Experts of a small language model.
Training: a variant of Adam for the experts, 368M tokens.
Below are experts of layer 7 (counted from 0) of a mixture-of-experts language model. Rows are named router (the router's row for the expert), gate (a neuron's input weights, with its number), up (a neuron's input weights, with its number) and show model dimensions 256-383. Each number is 128 + 24 x the weight over its row's rms, rounded and kept within 0 to 255. Numbers have three digits each.
Before each expert's rows: "gets" lists some tokens that make up at least twice as much of what it gets as of all text. This comes from a sample of Wikipedia text that the model never trained on. Tokens count by the router's weight.

# expert 5
gets: "1", "2", "–", "| ", " |  | ", "ur"
router:116151124167148169127130189140163126140158108162148143166134103081149133093110133169162121176178120106158144073149121125128161126134117141118091091155141105162137127119163128134112119141137127113212109145147110155118150139144134106128159159130112160116140126109117111121095130127101119095134126099136137085167127154112150158101104120152168182116134147110147100106125130113114122146112
gate0:124104136118087095088156120093164142117105165143125147157128103177076113156129140116142108152169130147137125140122167127135172109127167163121111151106123136130145124106103138127096161157165105141158132080148143137139109120135161116106172120130139124131119128124155134125124175154077139147102127114152125100083142134171137103111103142068109149147130116112131102165122116081124116129136
up0:100113158160122148129096110142134114122119150156109113132143120123141123169123156102117117147104133134143083156108150093148130131167112129148167108129142141102130066103173106087143101075119099118119123087111146143158169120149116123112106140121115139137159158093104132101128140088101148132132151131111123115090160124157135124143149119131115164127132102134145116103132158117106128181149
gate1:138136103177135121105152146120132128102110134145129168123083141093130144123150151142131118123141076127091133156122094114105137139199153122163127130115172129157123153133155159156130109157152111104120158117120110131112135137135133130134130133142116145129100132120169148161123131132114110091065115130148130110127136150141140086079120099153089124128126163089085122135137112092044162118115
up1:171163125099093116126144142145162092163104129138122131160138123162152159109085111155134117101171132087130177101114161111146112111132127144103161108098120151141175096116121146129100108125115117093092114082161161112124162132139172131116148114152135123131115112133102125134169110126110136143146144157118163114108134101118104118105109154124149112135117130112138115121160084161122162094133
gate2:137096127125117102079121151131141149114083074093146136073095136121152141082114154165124154123144140160144113106120154121102157122187127089129127146098163126131124195144120106114127164156157098093133123173136148128143088132164113116084137137129140151106156144094177128118123138120095142141126147105096086167123145100147097091108111143142119139139112187130142125104158153109142130127153
up2:150159120101140115199129136147099123142147139122154175160143110160132122141112148129135095133113116171098112093144113147107074123112125134099104158122120086149121099152154167115172141098121169165105115140147139092092138104088102144175126160159130155120148113126120149105130141137172149126159077156117112153122153165147101170144164082113129135103100131145090133160126150082155124128147
gate3:113155135132143109116141135100170139089121088118105134150096106121130152172129127083128122126121131131079136162133131082132123174118127099087135070141070111111103144161152168104137109125123119140153101173149135113100144175183102143116161091095129149119118130119138120140119138182114089160115145150123115098115078148151150155148108164089133151164098108112105115125087119115165160122152
up3:141127125104135109116124162113132157096152142134131118137122114153142120148154111095123118154140167121134125160096118115133134136112179086135085078148137108148108200108112149085165137076130120104145108103185131090141143172105135087120136113129113111087157130145129139143096150133068109113127147127111119083141158116136141143176119095147166108171141149074132146124163181148154153137153
gate4:118134134177114108107143115102160121166130154087130133132115083113118113137129164107151127099141126129144086125164110129123125127140141119134115158178092163110109123164123154106142127158117133082131172130124165115178077166128107116145137132127182131106138132056098131134116097180133114145118143130126146096141133162155079155103106136131123131119126169131140160152131155150133087148150
up4:179156202130113112157114113121130131096142133151123142097138142139138127142099138131135134113089139161168111135135106170134136148126164137152101100118149136094115149139123135116149129083129102133116120093144093146133149138114110164113106130096118166122118123092135133078136128094111129102101131167160100085130125107132143088153150092117113120123133099146110145124184133188153086110163
gate5:123169143122172141131133170106103166134097097102132111134110111134154150123192114087109130140106143162119172122102112170116132136086174136101119109157132116108140074155149149086158141114182111118121136076111159122132149110117155116156138124098141135110188107146132116113140166081114135113171152167108144120121121113145156131184126101144138147152145136145116174118134086111103083141111
up5:092170168126110104088080146123122122118130187127123112165139111128144144106142130106119127144178113129124151101145144147143122130137123130109117114133109121148174125145105106132091149076134140121155149140151126174139125138145130133104135110131127123100102150144103172156100118090079145092124109121161162158117135064100141143130145115095148146102142141146136100154160135120154098108139
gate6:116120129133121168110142142154134143163166090132118092108151115127119156128104152164163116117124109110125118100116116150167066118137144130113161179135152113104120112156157137140138118129137130113121109136178107137156129101129104141175117157176129097109120132142156131149114129145098106109108130130122145170146082149127118148135146148132136145123124120135137152101156149072106140148116
up6:164141094167137142133134118160145094102132122168141154137149130106138091175104109136136115132103143176106161105134087112134109144119129099112116143097165124145131177128139141190143106142127165107131116133123116138077131145148079092119141118113128149105137160140120091129140121112125149118184152123129181102100116138126127137066142133151161098135131137113154101135152157110112188167098
gate7:146112125139145135137120140129156161111124114139124122123118077137118105085095150142149093120143153150125143131122089146131144153122129119148112096127178131129171133169139118160116106098119141118169150120122127176127154096154143077115143142096125143115151136118155114174148106138107095097153133111136123123119194154152135103145145113100101141118142103143103142094150179122123116189150
up7:142074142153121140172132056111116121133144144093132121118140120140122124122159168157137145115153122125146142131157139117116077101144174157146161146155124148124152134131096126165099116100126094084138083133107120150089097133129125167111115169120095127149090111111185128127127124158126128131130098110121140141110126161132167108104146115138125102121194141134120111136154142150097149156137
gate8:115139144132128164132133153132124079147121152111159084107113146116124102111142122103131097120125140107120112167164098149142094124110111149101134085128136131109157120127115181113129124138132166092128125143152133120125140131087150141130130146125119130105113129157140067135113115155125179137169113131144122136142157122128164160124107150110100104132124142095134111108106173097108144143098
up8:152074125118135120113162138120085136158137135168097122102102086115166167081104132163123132124115129150147164154143116090133106124142137142090131118117122089185109125140117145135141109115130093112155171102128110128136100138109108138122179139125154119119087144115125174146110166104130127104120108151124102128115124123153073065131157146114125098067162167159126140091159152148124129141112
gate9:146124112129133186141123193129126123170142127065132090114143118132154140093143113154148109174164115152153115146092151136113149109116107123164111133128131129132114138166160164129154138122138155109165075116078114103099124153132089071078176171122099134105133135156126133146155180138128129132180129127092145140119169143150128133087114115143123122114075178131096148124130150150110141124123
up9:140152078135150103115156134121074118138137115124125133116121111132089123142157089143110163117134087082156112120147105083124092140101137152092116121124131164157116186135105154142131113124093131160117123100150179088110141136123156158157159106065107112140106145118097149116136106117142117147096154132152148112149136134137105108147142127089187146142115115135132150132107090095145097129096
gate10:141128122174106137073109133124120103117113168128127101107139137123134161116111150171132118137172131121146138140093178124127137089108120142107151131170156101128130152128128132128140117099121085066139111125142099139123108136121118131162109165137146165180148131127111151090088152092168146081104168118125153098090127096145089123098132107155132123098130143137128114110127139157113087144154
up10:169126130161144118118162115142141110172173138124172098113084127092087095145127100098151145113134132138142106139118111102110150139110123128131116134068136146114110134116146138183126144132131133129138115132161111129117136152120136112125110108143130104142113125115134088192136141151132109127107129133122148117093138154108143170108158101107139128078149083130145126102096126145111115104116
gate11:152135115145151180121115115134134145158160166118139137100144175098142138136154118086108146136114123148056093126178125112108091131130085098156092080125093140092101131095130135102134116126125127187155116164128133108126094104137117089114155133175130131063141133147123111127123112149118110156111172118142146110130124133157150103127159107121147132119179103119103144125157029106120149160094
up11:113133134090110058092145135115121146135098130137121121113125089177158147129115128131175134118097104094160128112143133131143117114108120123119127122113153113132142124137144091137155081090132116108136097117132138150149102128138102152158128156123122153158108090147124132121146138134190086102152101137154152150168096144126106076123091115140112133108112088113134131081159159154157152122145
gate12:140095106090136138138133150113133137125109157114134126137149141143141086079135149140147149135145153152115098136154118123149163089167191124152129153092153141144139108094140112102099156116101102092157110140126150104147134134149149175161120141144104122108070140140155195114106092069088137141142105133095108126139091112132100143103125110076128147111117146095116098126114130103134082113183
up12:113115162128084132083155141088112146095139120126175113148123114174116070134083099122141104104155146144078127108114126117127129125140082175139124154100124081154149075134135114118086140120109145132127158122129154123118106146160128118117142120160165126146108152070109163131153118109120096194127126114113108087107105076095095169133154121105128153148110152145133163114113129137127164088138
gate13:096117131142153172134128181153137145113163177129154111152127124102117158112160110144108154149183102124099105113129118112148141142144160139116103130094125136136137147120180182138141119139115137132150146106128103158121164171114148112078105109117157163151127158103098169124116128149115147100143153112101128075101100152114133122100120126131144134153123144113165068132131134120145129128189
up13:137088137164115113153114136145133106167126138112140112115132128126111087124106158099159111092124206100126098162107118142103125155142144166155087119118154144139163093121133155108076147181124155102106128112139108149139137128139100162150103168129131147118127128152137101096104127080116109139140136108142098133097163113139137107113152094105100147133094103161136153129101132140144104146052
gate14:132107154138098124114103143136094137162107141131155123079113073114125114108138079114151136177105115136127178175109132174094126125100141182118131164118152136153158114142146152134155133097107121176131150126130161116090147097124130139105133128117092171126116143172144143135133141137125125131162142105160127141152156121108138129139140165137155105109123157119124116147073139123138149140120
up14:147157128115125148172152144149139112128140131146116144137120172148105142134080128132101137140079068148116118121135113155073135136150115149143113115091056082134149092125145142129163091134136151112125141124103156111164141130136091138116135080179158114121135120117140153114100122130124161168108112121149090109138122132118135114141120101125094135119137117122158127153104130126147142130099
gate15:133097150168106119081095120102144111130133158128107118112121103099139141142133150136138144140124152113159126134152145136125114139122144119136089089150089137131128141177168152114120140106163081113128136159154151126142088108115080146161202154075110118124072084095099121154073123142158089114166113103142107115118128146154120127136142113141115122170102149136089118152131138163133101115150
up15:157139084111156105106093131158108105122106097156143147156109119090115122108152115138119151130160072074151104120145128106141149118120100121125133157125141153111169107148135152121145116140125145142109115096153094157098114139128093117128129109127159128099144095107136047179136169112154132106119132118108139166109188106102119135114146087127153076138157109079137120103144091170156144114103
gate16:145113109155096131122154160170132111129109153158123093129166124108099130141080163137119149106097135174107125144111152157082134082137133137148086134135124161105114111133146127124130108119135153149185096130171139126175133134148114127114127140139139181110114145145144118125113139157157104101118109149098170115145146124112115117136133140128188119112121099118163127119084166085134163141133
up16:114154070100163170131114151131103134152174140133134127114124135134142113139178146162137158078142151124116135108132148129128102128127106123140123106117121110146112129082154118144115156076074115164119094147119127110135161112157132143160125132124162143106109128129127129127105139122112107120156134099118158134132109156122167111152129161132121116167127148109106119190141151155138100165148
gate17:102192123135105110126139138126142128115177114126151130144124156138145104120127153098152141135140122150110100128115133127123152107097119137139093132054127100116139123131145137092123137160154141165110154096144115134112118099132119121140110150183123136141155078106125122127112159119153125123156144083112115106078094121122134129128103143110154129160162101119085082132155094092165164104142
up17:145116149103115116119116127139164153159134080103096152163070151153140151152097125132117133120100138127135090136136100154141110128119132124134145134160149123085138096101113107138108112119104123115140107164095104123056126165105103118136114104061125134145134117143101122127169092140137121113132153142144151136133171101125111115111140103160094168073136137117095188159129147164134101122123
gate18:105120129106089134106144146137127128185160130132141148132139107130122139146139116110111132182113091138111125104123146187103168118101143124136136168105160109113143126129156106110141139113110135118151115087151117139160142102117142150124135155141092119102156125133124150146076169111138121105103127179088147098173178107144148075144137121142106148125130133134137142143097120101134094125161
up18:151134077137115152113123131106135159141172109138155067139136122125122083137109097149134139107120153129138114128129142148152121104097128154140121144140160151129122158098120093113098108160157162137110124157097154133144136148128131161147114118086131101103130104136126117107135100123131129078134109151107140143125149144143162118190122133182133126135141118134124121067155135129127111142135
gate19:124129111136102099111130149115142139116150155119135089142143135150131141107106156145102110126147150136148082105164139113122139105141135088101139103196133150150125102140116136163156190120116111091119118178122102164138098170137138134140100144091104133133139140120119123139114172138098140168181149137130184144084110171177123092097141113136121131153123133155098113145111164174136119092113
up19:082098097129158145135118112100133162147118139138112161133132127119123157182120129127100112126108137147136105122126138155100162146092170131148187130141131144128123132104144108164114119086092177142094097137098139174071109137145186129127124107139142164111151181141147100124158149115135073114144146120123131147080143150090135146162135125146152125153047129089102128129122135128134135132127
gate20:132146131119130117141115157116127143126121058121081132115091138095150149145130127167134158144122124146146081128129079111112113104106197158133139117128139137174117104126092169126148124116103116119147101123101145144115161104100128153104128143110160106092140111111095118101121156143097125125105156143131156099110106086130142137145163142158111084077199115108122121143176164128130094130136
up20:111148130147117099124144099142153113122136130153141175111140129126121113143128169173108103131121107113090131112123097122103154144108110098160121129127104112109152138121128117119109163146149173091126111097146167154114169128099113099152116112164121095126135109101152106123134095119129120162095193134089125167144180123100160151139128131148135122147110117127100137123126126160121080157107
gate21:108154108139095110094138157156172102128189137111125172150130092103127130164160144123130143169152165126114129141148162132134161149127138163133123127124096127110128106119140151125142144108091125121125130146136137131129114174120134123136122127117124127110126124132092174144095192113123093091142156103126181097121137150163136107154106147137101116113105124145133153147156122137092087087085
up21:150095147098070132136097117109091156129107149110139132107124127094162141098164120097121107133130152160102055098092142119105128136117125092125110153104101168128174120099142063095128121144165142148108142113107151153130108083151115139081120150145136119106130107147119157163147132127108135138161141130096141145142134124125150151113166120154107155103144130124134195105117121100120156148145
gate22:138125135129106123110094145117132129105114113153136119106158165106123130174167103120115148128120115112120134118129116121150130119139136093124145096082119127145119114132134127127088150167134131130156111123164106113106132146113142153128152126108143151180133153129097155162080107119120108081115119135114131137142192153121152127149118149094167160083099151150124135142138107125157113083101
up22:060153106106119139086128146129129129104098130094165140122101110120174137163150167123154063118115099146127163148152136134156111133150160128117110134165103074111139150129098095151115155156109121156139118122136102158130115147140116100118090173120180153153135143117139143089081154131115166134141166120133166139143146115118097105121103185133127115126117137160099135146141105112132138198114
gate23:078121131113138113112134131115100122151091094090125129188126117127109153113108106135181122148143134104106133139126133152159087137157105149126115117140107108160160135158178118147131169126148150189128123114153111130159157129095130119075099146144144134120123123108110080137117130123140138112149107137201139079106104142145159158156118110124131109109146149102146117108149107140153110096163
up23:110118117163164133135089123141140126145139098087123118082118105101131150154147143146097125138085105187100117123110069124095123156101132175119116130149124143116113100094095137111167098117112125094139069155116096145147135117105127120167117138118120126125102107111183164111156137113160142108108110114140117148135151136111128081127157147123093155155080119137130156116165155131126101174164
gate24:132142135147116144133116164114147106140116114138136128158126118127169144102141192112087154114149109146145168129118137126129132157143129130123110157137147151085123115109089155128143129141071139148140117142091085130125146085143125136101094157148124169109111140136119124130110122119117115128132130132104175124159086128160129128098160114157141095099084129175106158164094137067154110135173
up24:111112153148115132111103153092131107167107187131162131085131158159099123106133132124138135130136083086144170167154130134126139156122109139098087167096137109145106109122118133147135150150122126138152134161118122182138144132136122114102089150147119102069112097127108098112137148114072105099123098129150106151122113145115152110093156125108106135083147135137146146120099106104118114134173
gate25:132124113145153146117098166109113153168123146117093151121124138140147124120105147144121156157123167110117111125086128073165149125105101138126125063124124078139121162082129108136108136137119103155180105154123124124198100122149118133111114124101165171092151126152116099124121134099131088124129118073141150134103135106128142099119094092111162125108151078148149107131137116132078089121119
up25:139114137124142106090133118091129111135104195160129138177144127115136097117118155133152135131134121155144127132132104159101153145106150137139133151154128133145083144137134142097136089126124150110109176117153151115122129156144111109170109104112145127099140113110132153128109131129107128116133155090139107100121137098101168095146131131131133091135104117084137140106134130160171155145111